python train.py --num_hidden_layers=18 --hidden_size=128 --n_experts=64 --experts_per_token=2 --d_expert=64 --d_shared_expert=0 --hidden_act="reglu" --moe_layers=[2, 3, 4, 5, 6, 7, 8, 9, 10, 11, 12, 13, 14, 15, 16, 17] --router_score="softmax" --normalize_top_k=true --routed_scale=1.0 --balance_loss=0.0101 --balance_bias=false --router_z_loss=0.0001 --init_std_router=0.0155 --lr_router=0.00102 --num_attention_heads=2 --num_key_value_heads=1 --head_dim=64 --vocab_size=8192 --norm="rmsnorm" --norm_place="pre" --norm_eps=1e-06 --positions="rope" --rope_theta=2490.0 --rope_fraction=1.0 --qk_norm=true --attn_scale=0.125 --tie_word_embeddings=false --parallel_block=false --init="normal" --init_std_qkv=0.0771 --init_std_o=0.0771 --init_std_up=0.0771 --init_std_down=0.0487 --optimizer="muon_variant" --learning_rate=0.00307 --lr_mult_up=0.935 --beta1=0.95 --lr_head=0.0127 --max_grad_norm=1.0 --warmup_steps=134 --schedule="wsd" --decay_fraction=0.554 --decay_shape="sqrt" --final_lr_fraction=0.0 --batch_tokens=65536 --max_seq_len=256 --doc_mask=false --train_tokens=390300000 --max_steps=5956 --dataset="wikipedia_en"
Below are experts of layer 6 (counted from 0) of a mixture-of-experts language model. Rows are named router (the router's row for the expert), gate (a neuron's input weights, with its number), up (a neuron's input weights, with its number), down (a neuron's output weights, with its number) and show model dimensions 0-127. Each number is 128 + 24 x the weight over its row's rms, rounded and kept within 0 to 255. Numbers have three digits each.
After each expert's rows: "gets" lists some tokens that make up at least twice as much of what it gets as of all text. This comes from a sample of Wikipedia text that the model never trained on. Tokens count by the router's weight.

# expert 7
router:152106112146093073143107121180142140117128146104099099128123126174110138142148106123112111118155145116107089092108112148102102128073140127108142089145108143110141086123145156111093158089127141163152115122095144157111169130157086118132110155094126181101162141125145127130144110091112147117121151134127138154141116149133141102139137110087122138201112152112125131148106111097104164151091
gate0:143141140117131157134120143122119118148114135160098170113174098192112113092156148103102076181166157136126130145101134119147118173127123098098132105122155111076133128095146120116153167123126149110123106133116175169122157100168095108133143119134170124144104128158117130136142118153130119129106158133108111146102112177149125102118131064139154104151149144084117125146106127081109133117133
up0:125127140133101130114152138130122138134158106130145190128154123128095136158120115192170105122149121094134120127082152093119069139145129125131135113157161115132116105139149135135146125107103108138154111129111069106138134165139087046113160146106103105086117122144134160120150168133106135150132134147123142126121135129101106090108130128185149105080126113106171151119150165140115128154144
down0:080114118132125121078118133128131157146085106152171143101175122121059128121123099145136109167147152092134147145132136134123137119172155128127110133154113092131128098159149153122157132140155131082142104138133136113138170157139126104106157112114152116139089134132130152148157144129145143116108146139182105153087111126118126111041167118158114156149141155128137143168096089135126118114126
gets: ",", "'", " —", " del"

# expert 54
router:158116146174080134130097090140126148129111146105132117113142138146091169176109064092114117144130140120112125113139100154098116143107149128129110138136125143140135109110147195151117133082162176144131116118130125154133117148108126158123125135126158153152180169114131069144106133114112144141116157107128137176160133130161113121102099126122086184141143165123124140127090134126103153151159
gate0:126115108100149129134121121153126130146120151138145110150057144151112130150137117111141158130132119149123091100113180125141114145131138163150137105085143130137139120123205163147130142155144114131154134111174117103101176139146146089092115183127129132147111172129117083109112125076142107157157132105145136174137088106109139152160136106137103181123102128116110124143138102132078137143104
up0:174109109129094139139149167074088141114147089134141086108115149134109192136135126150111152145103107113121127147096146115143143133138153081162134171177101101102120113145146140146114161133185107138089134113150137133141115108167088120143097110122134144130126127119092125142173096135171165126126122158158177170118136137133161154122102158148146107131158128136154139124138109102127132136157
down0:101109150142133134113133116114156127160126105091095109134091140117163149136155119161107137096143147148098099115116117112133098129163148139134117093146086130142094152087111123160088131099134182177130105114171147131155182171134165120141128149084117148120106128125147164119099135110114149109097110110098112093106128164137124137129119080117121068086103110117164099139137119147159148136145
gets: " that", " he", " which", " it", " who", " had"

# expert 41
router:138118098126105106146144147163159156130108136089100137100120158156091149139143082106124121112171117098095083107142077161105123150104150129148140117117102110126112097100123141135080107112141147136156092149123135179114132151156096172148136111081114168129178114119126094110133123115121167138151145125119123169164120134171125099120129106090121132124168145119119169132083148118122162142114
gate0:141167168164144133112136172124143104148152130086123143124139132117114110107196144141131135124147123142137065104124122120143118145111152144155173108140125157162142089130156175118155150154135148132154163147177120158133077113140141116108138148078086180142160121144118128129094118096149136137118139084115128130147125118109128102158110140076099142106128154124145128110088088117130110121090
up0:075159142155102147166115092119134137123086136139158103161062103125155095116131114129115139114141101141126108128090111113124116151076179123145082103119119100164114080143129139132124107163133115112139136121155126144128131106118143134141111126133146119131155134104138161163133130076139113182134085136163121153074145143106137102145153127095093075160142103129133144143105123101112090142113
down0:077156095145126153114113140126122130102159164151148137097122124131111135108147119125103130118116130103191176127108126119143120136191071148110136108153109122106119121128121165144146061148129117134109111088091142060091117127124093138108092092145114108117110135118138119120101136111079170128132098099146112155155115151126131129157120116158137162093117153143128161164116154129114091136134
gets: ".", "-", " .", "°", "F", "ac"

# expert 23
router:152063104151118136164113163140166136110086125109093076076141149165102144133130098105100120138154134122109118114156118160097117150118169117109120118152102134117114108130151144134141143081131143138139111116119153168160125172136102121120123164099134151118186143116133113129149145125132130108151140133142148144171082131158145121096117116111088160173145151119144120168123127098107183152103
gate0:177065130097113102123139115139122137126135165105157122129159118162128121081158136115082128083141128133116101138134101120102146081094109127168156134117103138115124085119132124183129194122111132141106120149162111067174126117138127126168107142135127083112116159155131109121131119140159110169145130102139125149105111097117090138114143083113134152134118103134156094098150143134156119134112
up0:129101119143137132116121053110120151122102079131095096124145132086115117159115136118140171140134177112118079109133116104143152124136143137146094159096180143173121118120128180127117150111110132138141125104138107113096164115170168123155077144178105119120157092115153141173137127155153130140118095099144151166110120092090145114125104127099155100137131145130113108137123112119141141120098
down0:115113136161149106140131161128090155114140138150127134109141092062121133130120102119082130140146098120131134094167143151115113130130154136159135151133121130139137139071138141110159150188097108141150161117087132151123155113150151137131140125066136159162122131092116145084088105122123128133123113134130108152176113136158134122115114188172123130105135115106165114175156141133101101130185
gets: ";", ":", " –", " -", " |", " including"

# expert 45
router:148140083148138105125089179161148150145099137087124113095124128147099127140107124102125100147164123100099115115097138153104070159113145118132134121083109130120117136110145150112086138102132151146146129163154166155135140165164090116135124120091143154102164153091163150138153114144153169137142140137106143137151103145134125115148099103107086146110192128100134143182107120137145113156140
gate0:129135125176158146079129127144122171106108122109115104113165144126131108136093154152167120129091128076138146090194137108157126103122127117159155111076130108151148134155133102093109121089096140105191108139105116157134126148161116142151137155106120145115156128173156176104122157162126161129106123122115130120151180121123138098113131126135129136124166155133102148111105121136162094103114
up0:147143132118131124135152129072122084099136143125136124125091133117119138100150146113102140125098129145130149172141090134153117123145185138084125168132119129098121137161150105166133135119123120124135151093143105117133119105140146144132097158171180158152098108115109073130127110145115117182141141131133128129155148121145146137168118172121169087120111159142134141067174130162065144129108
down0:115150099112138153146123125117154091137162136137120132108193107171073163171123163163147163128123104132112148164097124106106131153121120074158115153129079129146111152095134132157130143149133120150128118114138110131118178124106127151089166127102132168116140130155127125086155115157166120134111140133128125141128131115141153134148089111110118117151114104065087123083092138120080110134115
gets: " by", "  ", "in", " under", "al", " Al"

# expert 37
router:126117100164118098137127128140133139137127116109085103093133136151117135126111077096116117138151141123090105105128086171095111150091164113117141108112111114113115130120141162139120148119155164193123098118077148160124151138120097112128125150096123136140139141121176106095160137149144187122109166128130161137149105130141101116091126123081112139129134171102158159145081133103127165179148
gate0:102158144114113133112122136072093131131093108078099147092141105162122129147086112102123091143181127104118142107108147114094143111084154136166109119118110099082107121119094135139126137087121140099166107131124124138124160151146124126141074144108150133112152112123101103133102157116118120083174106166120141180129120135130121080129141111100090126160129132165115135158152093125112161105142
up0:203104122123149165180106113148103129147128102138148098130129117118143131101178143139125145133069129159114104125121134159104132139152110116094170122114127139130117135136146128152124148144127134125091142109111110160103147144128094080102143133091121117142092123147139137120122115097101126150081118063122084140034119129151116108172155111107144133108144130125121130086128141125116117117151
down0:085123151110122157077138155180119123121107089115135111129152135105111161080136142145118108067130117141143099132118162165119141143127110134166138127144107146119119140132165121167131092101138113107182108128101150139112131120153098175108151087116069101132155136103170145124094106121146132144090143100128129127112134133112158148090141134139100108145122112162121162168083117128126164166111
gets: " 1", " 2", " 3", " 4", " 18", " 6"

# expert 8
router:139111118158098134162107132145145149129155126088088094072148141142124143125118088093088122134177130106087133104125103155113120116116152120122123106141109124121097095119152152144128143108160154132166100097135155155116097150128111115138096181100159148141155133111132088100153144115122130164150164155131151160145127193144133125105104116097092140130174136089126160143090120115089149139121
gate0:113143152156137159150154138136123121172089125111127121151139091117124141093121105214114108080133138111140109121149125109109144133123119185132108145143122109065126103135097141126121138124129153144207152104138125130112096177129120159164086148110114122119107154153119124147114115168132104095125128163135173151123124124140107145118149151138130112139119123081106111104137153141187136146145
up0:148110107099245116105086145124137108084095113166148159131125161124106147121160153106115127140142113126148108137110116142152154125139102114133098123057142096147118179113122098128124111138128112146136147124148151135146169154134121152169170105095104158142160117112135120108129126115111145108101088134137139104127131104140123128143113121115126173126168130180119141154109126110135109117124
down0:132117120103078077144121139123160103140105143103101125114130144148089119129140145164120120102138155127119116133155119129134084132149189088142147148157166164140095174126123120167148120119099121146104122124143138111143120100135165131137125176099128114106168119169157153153156136144115088116144164131132140117107184144100090170152102090126136121148107153111105094099120144088160155110109
gets: ".", "\n\n", "\"", "!", " .", "?"

# expert 49
router:157102127164113110147109116148165179129075133130118107082163147157121150119141096114100091130140162106100141089158124160106127130114153120140103109134110159085119132131130148151154131109153155162136134120120127147135112151119094130136127160099140149098161105081137131109107113140147168162177189123128140115134131148146084108139090123100129172120132169110122079116110132130100169143155
gate0:111069134138101105180124091125115129139158109140120119159146115124155087139112114103069173129133137151120121103135149143124137119112184094138125138155125093122109150133156108110099158140138144112168151104119116111177136119094132121147103120137135131122130140153068136148129109117146107157141168130140122133128124155189115118150140111130101119127088064123121116104125128095124201158098
up0:076085154083126119152140142104107088163125163102148170112172119127128124136142142124098121183148115117135149149176161137146168102138155123112104131103152086181112117162120130139069142130086149114090111135139081109126140119129136103103110180098124112151113161128117119145135098140174145117143114121172116111113114129143132117156098087129111116102123122110139098102124129128133130162118
down0:138105181140126165124102159159145078112100132135144103120165124110135152172097102120124134130129090120123122120161155167096089121127143106095119115115153139147087138130081138094166100138102150173132134138121110105157154121124125135197144142111101121125105145101121137113135117154159106118188152136104117136115148136162136106170118107102154131133089142118118085130116101084166114100147
gets: "r", "t", "g", "l", "ch", "ar"

# expert 18
router:137127104129081103144101103137143146100136138098106136122121153155110184130124091064105100156162130101104123092137112182116081151095137157139151075156109115119108130128147178143101158108157145126172111149141157179110139177119125145112116126085142141117146158122138116102158116084144143147148128111139142157143139141127115116124137137093128121134139147122168152161111109095113133163142
gate0:124158095096152121134169152161146123162143140094119094128085094103096103134145148156127153103128116110128134123095133112101156115139183142116125104141082132135046120114163132148102140152062132125108133133139106166110117135100091130150109146133141140132126143124124135139118090110126118118113147123107084146108152144126179103121136131122132154157137141166068087104134156167124161124118
up0:152110140179114114127077092129126115101109120146170122159133187139187146149119100102123140135105134124121094133179132151157132153082146095154126158145144112138141150145115139095145138128150130112106124131099131080165164144138160145085157145110097126132143084109155131100117140100128121169134137146133156125150121114140078106161136137143118112095159122084138152170112115091147149153136
down0:146109154125139129173142114143113169097159117193128148146135136119157132114144122131141114139118130134103162140138105106129163141159120101080125128185116127159098128105149152126103108109173103120144118129140136087101119123122093137083137140124144155132155116111118204103119145171174115160181128122119140119146158161115126126162151158124096115142083125125127141137095076150114108120166
gets: "\n\n", "=", "\n", " also", " Country", "History"

# expert 36
router:112114112150125113135089122150131141133102181096117110095111180150139144133105081154098110108150134084088120055106102146085128137103141100143149093137085140140101131133158156137103130118107141126136099143110127161119113121133095167143077145077117138102141124137151139068129129140129168142128133130117124147137119149120090112134104135096112161118172164102132127129075116135122131145098
gate0:125163099153116107083113089161168161140077166101153104105152152151127145153140135154120123136134148164127136098170125135103168171131089091140169114118122133135113123115144159147120138134113127124152160145114147150107125104139134160135106131100110145168112129166138142152114108127079148140126119186134135111141120114066144069114181166162105130140150133147111151099111143118126130115113
up0:100130130150114088130135126139081133107109158158157099120140100130151103135100122130132132115052119094070108121079109106170111088102144143168132134122122195121105168140160120127151133098108127126157127118125120182143152123118125108132098157188149132128144144106137138139114138112133139114132158160102122078153103116128135167145127116148162140126151134115088143148127136187114119146122
down0:117119138128126146132120146131137156146171118120103135105099152131112122122137119134160121117145103164082066172108155125076129150167142166139114121161145139151139068134130095165130096131107146120057121131101112131118101127134122187095161140166173138175131162151126125130105145125100156124142153105145134122145172114132156150143147127100119094114143147114090155119115097149121145092127
gets: "d", "s", "k", "m", "t", "y"

# expert 22
router:150088091137104109106088129140170170123108130082108129106155131139104115180139111116131097170133130075122129121104103157105111131110155147136121107110083128103098107128119159142097133118169159143152100128142146162143123155101097153135127139101153157112154118121133121102136115100131133133158163118119148178139122159189143125102106090118092172167135145096138130126078107113107149137113
gate0:109071103112132098110141124148128128130187100142074143146139143117099128109126122133187114065116150166133133129131069169131100116126108138168135111144071083143154113135127120121115070122090140117134154123105168169115105116132082118130083144094146131121163164134123147112102119121158123144116150129143119104138130123128106132138125109139085113115137138140122135148074148130125093131136
up0:138100109107139121097157100147137127185123095158095145132201123121119109178162115146136103099136148127132129142163084170147097127123112152185144121132124101136145102138115114107151088116082151144110116132085151132108095098115114110164108141122132108154170128101140175106107142119162116107150159144115100119105126148105109173129179091154101107138119154143113133151131125119135114129133
down0:113097176122140124150132151154122132102108079136158094119133115146144091142119154111136138158084126140139109115147149184149160116122093148106127141139145088138144139171090085107115106145142154098144153151105128102130126102108169138135119107107150082095125110116138177112121116117116131088116113113139103140139103104174148119133107091194179130116122138178127135116125104165172127122110
gets: "|", " |", " the", " The", "The", " since"

# expert 46
router:141085122142113129129118115118140148132139134128106109102112145142060152146123103111132088120156120070108108114137105145126093139085185123128132092129110097131111126129134196132102136101168145146120135153100157148128123158142103143152128143139163173107143125123150117095138128104131165135167166104151159146162118154148128082134137100081111146183145161091120136134128098096130142158137
gate0:095167146109135137103130123113157153110050149123142112126087122135074140117180091156165114128138130132116097103146134120115136100141161126098146120132149075142132144124120159096119115158132113156166116123087119154105142123144117099141120074123134176108118163137136124125113155110142125104148138125164119137145121135108129119089149118061117145089052129143132151139130146121101151125116
up0:103131175111093152116091137135129108124076186117134134133090139125114095080120092137152051126161115118125132124162129124122106089137142161108151130104134104152176126132128175128096126119127119153112119120134150131095125134117125130127144127142130103117125146113128133074128148175137155128139084072133121087104099126128135116107139121067077136099100155123154117124141183126132142134128
down0:120134114112108145087199123119123165163135124101113124117108145117126114064112146170144163115097104136161134111094150135126134122113121147129115136135151137101111119154128112128126131154148044151091156138134130113140112072121129139190142128145126099127087092078115099167132104117174098132116149125087170130139126120111130108102102154127136107129145111134068132106134125134123139140122
gets: " the", " The", "The", "the", "This", " entire"

# expert 13
router:149090109127099106137106152160163172106103153110117106113094169145129154161142091089123124122128147100122118110147134163119110171105138135147153115119115125114116115094124150157112134066137172130125070127123141136150108148117099157118109158116136144130142158131146113107154138117138143151107125141112165122146104145159146073111140111105077168124108137093137150135047134106142138167147
gate0:131105172105115177106147146080109144141157122097108108104141134139110126092081131123150142131157161120070105098150121112137158117083117122127110109128129110167117108066119128138101120187165099110123091122100158120156158108110125101097184102137155120101128156095123134148105114155127097154131146148168092132130116149130108133162127122134154150127115133135124140164108116160156153113096
up0:103180097092165145108121119172134132096105101129112141151133128115151128149124131106136094088114175137131131136132141127120118130139137109111122126156136132093123140182133134143145146144096133119112130128167125154106093130120150160158108102055079105132151100105120118113123190157159119146152129119126153165077130110137098081104120148100072146153153102140122077123146100115122127136128
down0:108135147091120113127124104134156086138114131119119085097162133148093126132086146148145185121160107108099120124086122107151155118125108150122109167115088138139126149089136115151143133133117088105140158141127120129117143104099151134114135127143118098133089122123142148149124081174130124120130200096143126160166181116119153141107117118111135136101115117150126176122069144139096129060150
gets: " as", " his", " is", " their", " its", " her"

# expert 35
router:147100129130097100174109141149161131126094134112079133136116144143107170149108108120131069148205181116096101104149104152114112155098139128109128088136110169137074161099120133168101117088124153139141125098099138140138128158118094133142083133130161154085132121135153100131136138149113124169114147140143134142121117131151105098099123129095105150125150132110140141156100142125081133137121
gate0:130094110115100114138088127123120127098135167153119141090122111125120076185084105128102171147144144092163152121118134178161108121143169130167145137130139088097083151132107124135117092122118104139134097099131131105118098143126174153079089107101101120123089169160112127175127124130118116150111185127166151135131161116109124153112102106125150150135156121121127115135140128140139099108144
up0:149100109128129148136129114122137135087123193094069114109121142140155099184110110169145167124120138107132135139092146111158086136116122159142166180147120127148085114099078159117135127129162101150138152121157155101150102102114129138077120173134090121112148163154117116135143126113094096158131139070136119117147114116125096109111106134143141165114151120133160134115127117143150136108152
down0:139167167121108157189114172128091119131137113112135128162138122150103121150133129140159086103142140118080101146158103122129144129118174104114096116120145136088121146100167121116143102142124174131086171123096139134141137134121128129123103100149129173159113171135141136117139126177119084091097119142134120135115137092106117152145146118126132126139151164082147146108127174150153155196136
gets: " |", "|", ";", " out", " up", "st"

# expert 25
router:094107100117124121129086163141156135142139134123135100099102121155087125136127082147077123149145127074125109126124116143063124133088146116123143086116098108110143114125143158113105095105130142130179108126129142155147098169154133140113118123107113169093139143130140101130137146123132138154132131149112140158148138177130157095125087105097107186156132163100139150133103123078160172156115
gate0:148113111109108156137134142129116142131169106134134130122098132139123110172112096148102125142129154075125117108143116110046125129120117134154158093156117112111118072147155144103134134119098111131126145141102137142096126152143164147115139135135084147076135080148139093081136157127136142153119164082097121191099139123136103127110055166136136155136127132127125120119096112104109107119111
up0:095119120142104132176107154145097157161146113174138133104129135126122082138118149129135118157155144115155142112100130123090137150085172157135106116156120105137129123148167105126161113148170113099128079145106093171106122150181160101165137123170109107122135130143120100127104123125164146134134166162157063140123122160129113136099101104168118144154125120122159152122150162083117114135139
down0:139166101119123146146100128136178131101052147144125147136162142153137093144128153168173121099107120137080111135112149147111130144145101141141122175133200142086170133145111173150143136132128153117139140152127146109117098110105128108123148107140124091115118153140104137123100123105088161104116111105098140140109144161149137128162157141132188164135162095142117095100141153128139131121140
gets: "a", "i", ":", "o", "u", "ta"

# expert 1
router:113133098119107112131116165157146152130132128121100075072081167143113133107139097110102119122152145098104109116130099153113119133130170104159106095122091117134112105129130142116112136109124154132180096092114159141133102190140125152135122156119139160116145133079167142167128137153115161156180154116116137144174149160149134105137098120096133107142113178111135103111102091120127133138095
gate0:108116086174087139160154135153162147116128153133133085125089147120109108151106091128120147088142087071127139157123135150076134166140180132119101150104093114106110143166083137075146140156112154121141099100156096154128172145116156117146141133113107135111107136108113164189104129114119134140139122150131124152146161137118091155150108118127115151144148116103129133120139125123134094132089
up0:097148098140100153186114114085162132133125164148100106100124108105133153104099089120105151077124111075124124138092122111132093145136171117121134182105139126156135155143137158095132145165132147137142115096152137133109151129113132109143097119100131139067119144062103152120119119140102091153138112109142144108163177114127125095155119099108129162111106132129155107118152087125134117127150
down0:153188126080159146146144150121102124137146148151108096129147148093137107094142096142142158147099112146159140124086137109121094150165117149115157142109125112109165087110161106109146114119172062132133166115092082146123128089154140095114096091152096118183115121081129147146124108114117142119163130126099115130121183115124118089130132125128142130136162158141113128114098121132128125102124
gets: "n", "te", "o", "le", "l", "de"

# expert 28
router:133095089155130100119099149152139141145130151091105139130134162150079140134143121110119110124133142110103096088157114143098127133080172119120117123123098111114097102107174146133104138086130160130125074133090156173132140138116092123077128120104156156125129146095126134112140137138149144151141143140138144193120160145174147113130116122104103144157141166112166149142080138107087125163159
gate0:116189150134123146139142102181145152177131130131150132144159093126137095162138146145131125095121161091125094121091123134133130089111160132130111124125143074120125100127106128131140131160112159106122079146140156118108126158159074162091114134099123139077112162107109161128100119158134143127101118123137120158100156099124065142117112125155139133146169116119121137124162167123123149182141
up0:111096117106112141131157182079123118137133094126128096111174157136127117150146115115136113124160097136141130140154103112119116110112077141117185120080149188190121143119160143106165097107105103122132167135164109134124125130125153092147107095145153138144145075144150116102150112115158131146146130125152092117120096151114139121141124152121129157134169102149149123135133110146129124056139
down0:133124120156111109129119148124143153125120150131092143143131077138113113141135129141135140107101127115107116109168116118108100064113160123165172119132138100128117121128106117120122110119166120167152155149099171116195116124126082117127145179102140117110136080168113137115141094145134091095094143150162144134131114159119073130122107112135154118109146121102104189101139167130078146129093
gets: " was", " is", " were", " be", " are", " been"

# expert 34
router:152103109137116090123126128143143142116143125097084130130121157151104147103125103121090084113156196091106074108125069120106126140111151139112113134113117122145083115122144143151107159125110142121140101175147146151170144140117077112117096140120115152094141119118173115113134137142110178128122157115108155141163123155179103126119145108108085125129124177133117146120120087100142154151093
gate0:118131174100090093148138126157126150110106137090103139116120084149149104153131151107104152108114150131117063072162126105124133109108132113106148111135123137179127096140130146115157135161116103156123143149106140141142151132145123137139146082118144147174120123124155106121129124091161182118123082103155112091121128148123138130127174101086133137127145097150088156112120150076159106150090
up0:174161110073102112183146100135109076139132152143165119147170121145133104090153143136117120128080121147152174133119092148115111107110128186138114124096147093125135088158112167135093110139121182078122122140153104148134149087126114116132137152135103151119169106127111109197156110130121103139142137116117120140146135123108135119134086142146111139129121102129142156149150158137116124102143
down0:139146090111079136121165158130144124120103138115076149151108129131090150132126166110122148087086139124127093137146081096112142130149104109125141157108134156138175152135143147096085105142133118143111143142121120103109151100098106143128111122127126103111116122069106151108129143159126159128111181091105149116136122141127072105114187081151137137086132126103144151163118135099153114085122
gets: "ed", "ing", "d", "ng", "ted", "ated"

# expert 17
router:115105139128083108132107135131143169134117152134103100121146125165097146148128108139109093117144146113088116103133112179124138132100146099134123113153106099148101083107141144153117145104110163120137148085131145150123097164133111170091140142126113137117156143093138156110138143086146152119138134118114141150164166203202106126096113118114113107155116133079173097113105139128127140140090
gate0:133124153145123170140122145137139119103094134102078133107147098130117165126185114156109112165122097095119161148121123131105133179145149127140146108178094126141131102095093123111117076088119147117128156070157130120140086135133134130096146123135148123142137178112153093177082141104111149129130177165139133174129116152133137140127150136137121106153121142131170111104085150137145164133135
up0:132148138110091094106087120121126124095161125126154115128110174110101154133082122107150160126145126116083118138151112144143110162126111139134073101148147128147182102147149116150121137111121126143123112149094134095106176124147152125080118183085160152113142099138123135102156134127140092121131101108079122126174153101088123148121105056122151126130139119153114137108172138135154136124144
down0:189138153107131121130121134154117147109128135134078094122109166129169133159111101109133216135142158141149109122099123124097136120137135092158139157141121139112137192130161107112111124129141137104097103143118111174097100125147092146150158110107130146141098118151127170093144144081146124139157157122152169163106155114137089143102141107115109130148095129158154110124132119122113143162157
gets: "us", "p", "s", "c", "ll", "x"

# expert 14
router:151101124188112094126110167141139146100112147105091082119152172146101128140141123137111117141137132132104124093153097170134105135107158140147158095108129106122100131098137147133125143083146170143120091116122141143134122172160094145105113141121170133111190144094134114107134144120141141120162163123106128151166124147117114084139093132124120130154153178122131165150109111141104138199126
gate0:119124128130134088137104139107118137091120119139090143139148160111109104166140126098108130146137109108131137142154108134140089098105116135120129106133141137171119131119126167163121071095120135137106061119146153123114120146101135146136100119101071119135182133117139111132163157136151120094133146092172122134122138187133181114034144140142104118128116132115098113176116130135094133122124
up0:138129150141099123136138110162136105137081191120119109121130134149150169076097121145139114141140161131139114122149127138101170181142156151162155142109118058110127129105102108113123140125089120119142154114124103136131108118139122126140184122148168112110117110132137153157104126121142131123092119139068156131176133087116093090191115124107152145122123164145143164138095125126139105115096
down0:148089089123157116164147141122098120140136131084131134119140112106128128129101115096156083125167122112130126118145099112093093138142118140103089137131052139159080175139108140137143084134148140140171139101104120085110123125105080130121109153083117128149097124136133105130148093170107154102108153158152136160111156088158158113124111102115153137132123149094107123123138183118122130116154
gets: "\n", " \"", "\n ", " '", " Re", "°"

# expert 60
router:148111126129123115137110092143135136121118118143123099142124127165115155144141133111119137106179167121120129109142051146101097110089161149104130098129087142089106102141163152134111135110136159162135125112143140140128141145131117110092137132132153174103155129118162117129115102132134164128185185164133150139120124158130165127122117087078116150161142121117191144120080153100132162168117
gate0:123111159139086149122129139153156159150126128131069113109146154162114128157108113116141138135116156156116142139129101093093123108124170117122130159141172181073150074175130126143109139115134101166092107132102127134115082150096154131146150092124083124149140132087134148151100097149120153141143139126126126165121112140104110125120138130121129189119107103084164118118126123115143131190132
up0:146144112135132094075062157089091147118114142149133119136092112111152134130149162099121126103120118139134165139112111121116147149124093093116112134102108124171077083114145128137120083118187123134116120131120167110141124123085132076127150152092145143123140115124139105118145163110093134134122158153128119116128122101142179115158145118114141151086101138091159151156121077147137125161090
down0:157103153116117121063101107125137086075117103127178172070145129089169100157124128110119149155117128161109130073125160114119138114133147114099154161112115079113097144181122130156091142111132134119116092115132130168125140118141132134112125144129118153131104125117144133103124150161144069121106127115107096150123115103125168138134130158087126137141091148115161116154103089125134111106124
gets: "'", "ti", "na", "ca", "00", "ba"

# expert 30
router:120128100155129108119099122151163150137136136081083130136119153172107152132125109121088097131164133113073083114128128164086135129089138117114127125138105132129128130116131130148125134105164161177134106150127139146163129155141113146101124157100160143139142138148160093108147136115112161163112146119129136147202114175147159120121100110107109169125134150075163132142113138101082114178132
gate0:097126155098147106094168146120155125123131112123121133157117089157141107184091150130136100106156154130125092086158143171129144111108131104087129116138130120101127146162109144153158114134105108112125154077088140160174116131139143084114138131163143133135171154104160093130129137110113103170111137089137151125138165163148134115172106118128144144122153169127147150151152147105136114188134
up0:129149144146112155140128129121095107099162156118150112136113162093084149084158077117095106085151162165120154177103122141122107118167117112109171120142130123153105108157168114140154145112178136175125118143145159093091158113129131133143147119155169119147087104115147135143168142130168136108152135150137144117112113141135098140086139132140132122098128107179123104129118145143092154103094
down0:139138095134120159119135151189093140127146187141090092085089155171161120132131154133157148150152133160144118127102143124136117143105205153135127141126118143144121106086138136149102111150157114137135153130135123087137111103125131132111142129144127126107084093102125165101175100162134108104131147132152114158125110111134094171103102103123103094125086112162089136119102113161112121123148
gets: "0", "1", " 0", "2", "%", "3"

# expert 0
router:127125080154077113139143117140144158150082143115092088110125154152120136158122095137085115112128133069120131096110107174112138148102142123104114104112112129155101116129140169156105119101146142128179106136065121146119124126131102111119135138094124152093165151126146113122149127097134138128134156095108185148135114146151139138142117121118090152170127163100121181145103143105108166149097
gate0:126122130150159170156139150096122127134139121139108086133104134150146153143108121135137131138144118120107117139141093144110120137135133161127104130108168132166090131137153142137131098127134154143124126101083120101131106149116120079157118171170160091123115151113093075102172126105100124130102149123063141119131094159154190110149070133160128143130152147148104127118110147168107192142114
up0:130093115108165152155142089120126113116096152140158106123122099112110131124103189118113099139131113125102139146127150128147119068127132089152098120152153110129107114174126110090099114121138119126145085133169105116137129135124135130075118148119138146112182120108202153136171182122142170141117096113164140142121120119107113116141158131124180104153170090115121105082129127126115130115123
down0:117167120172104167123134099078112151101143202123159109151170127108115159133107134125094133086156142114144112121084126091109185141093105131123106130183106112123117139123120121124127141142120108101135115106121144141110062106139124123163181110116151104156115115113110110116137113130100119080123146167127125091113130076123115147115109124100108147117141153112116121139167119161093125130129
gets: " and", " or", " &", " but", " to", " des"

# expert 29
router:137120099130111121120093124185159135151130141079111123127113117164116142161119135130123108131141134137118093106117085169101068135095158150125107148131124126138129155096148170170106121110131148170131129087146165142154119152118129139157132125093134148115171120115144058127159112102146107133160147135101146159159151155137130122129148101090122167158170127101152141136140108079126171153137
gate0:145057142117151117144090162107148091162101127102110104126145121134130115134146118107134122142163128150072126099121135116134111130109115102172142156148117137197154143131165121099106111150154114105149103114063143175098169144125151162147113106137121159153100146103122115121196159145165135125157139148134121136155185133131135126145154126148116128139111122131131129129104160106159148119138
up0:147181107115143146135160108144164149143125152133130135116139146142142119126085122122105138134082143123188131118125154146132140091110184133092121122152146098097156109161122118132114124123165151126088158140167121099134120114147132123100141125113170139130131091101180143125102124105078124140157112102117126120136117138126131101167090144147142071132202083078110132123115132171119145117138
down0:103156098113121151104115107116120121106127128092115136112109142134070106141138135151123144140102126071117165082123129111137101123140108161111152107121092109104071094113122132155111131136119129143128139156162156148122121180158122120100143127128135113130166096145109169174119097167100133140138083124138138123105146131146124084081071125117125153115137160126112110180164187116126123136094
gets: "si", "ci", "ni", "di", "hi", "ti"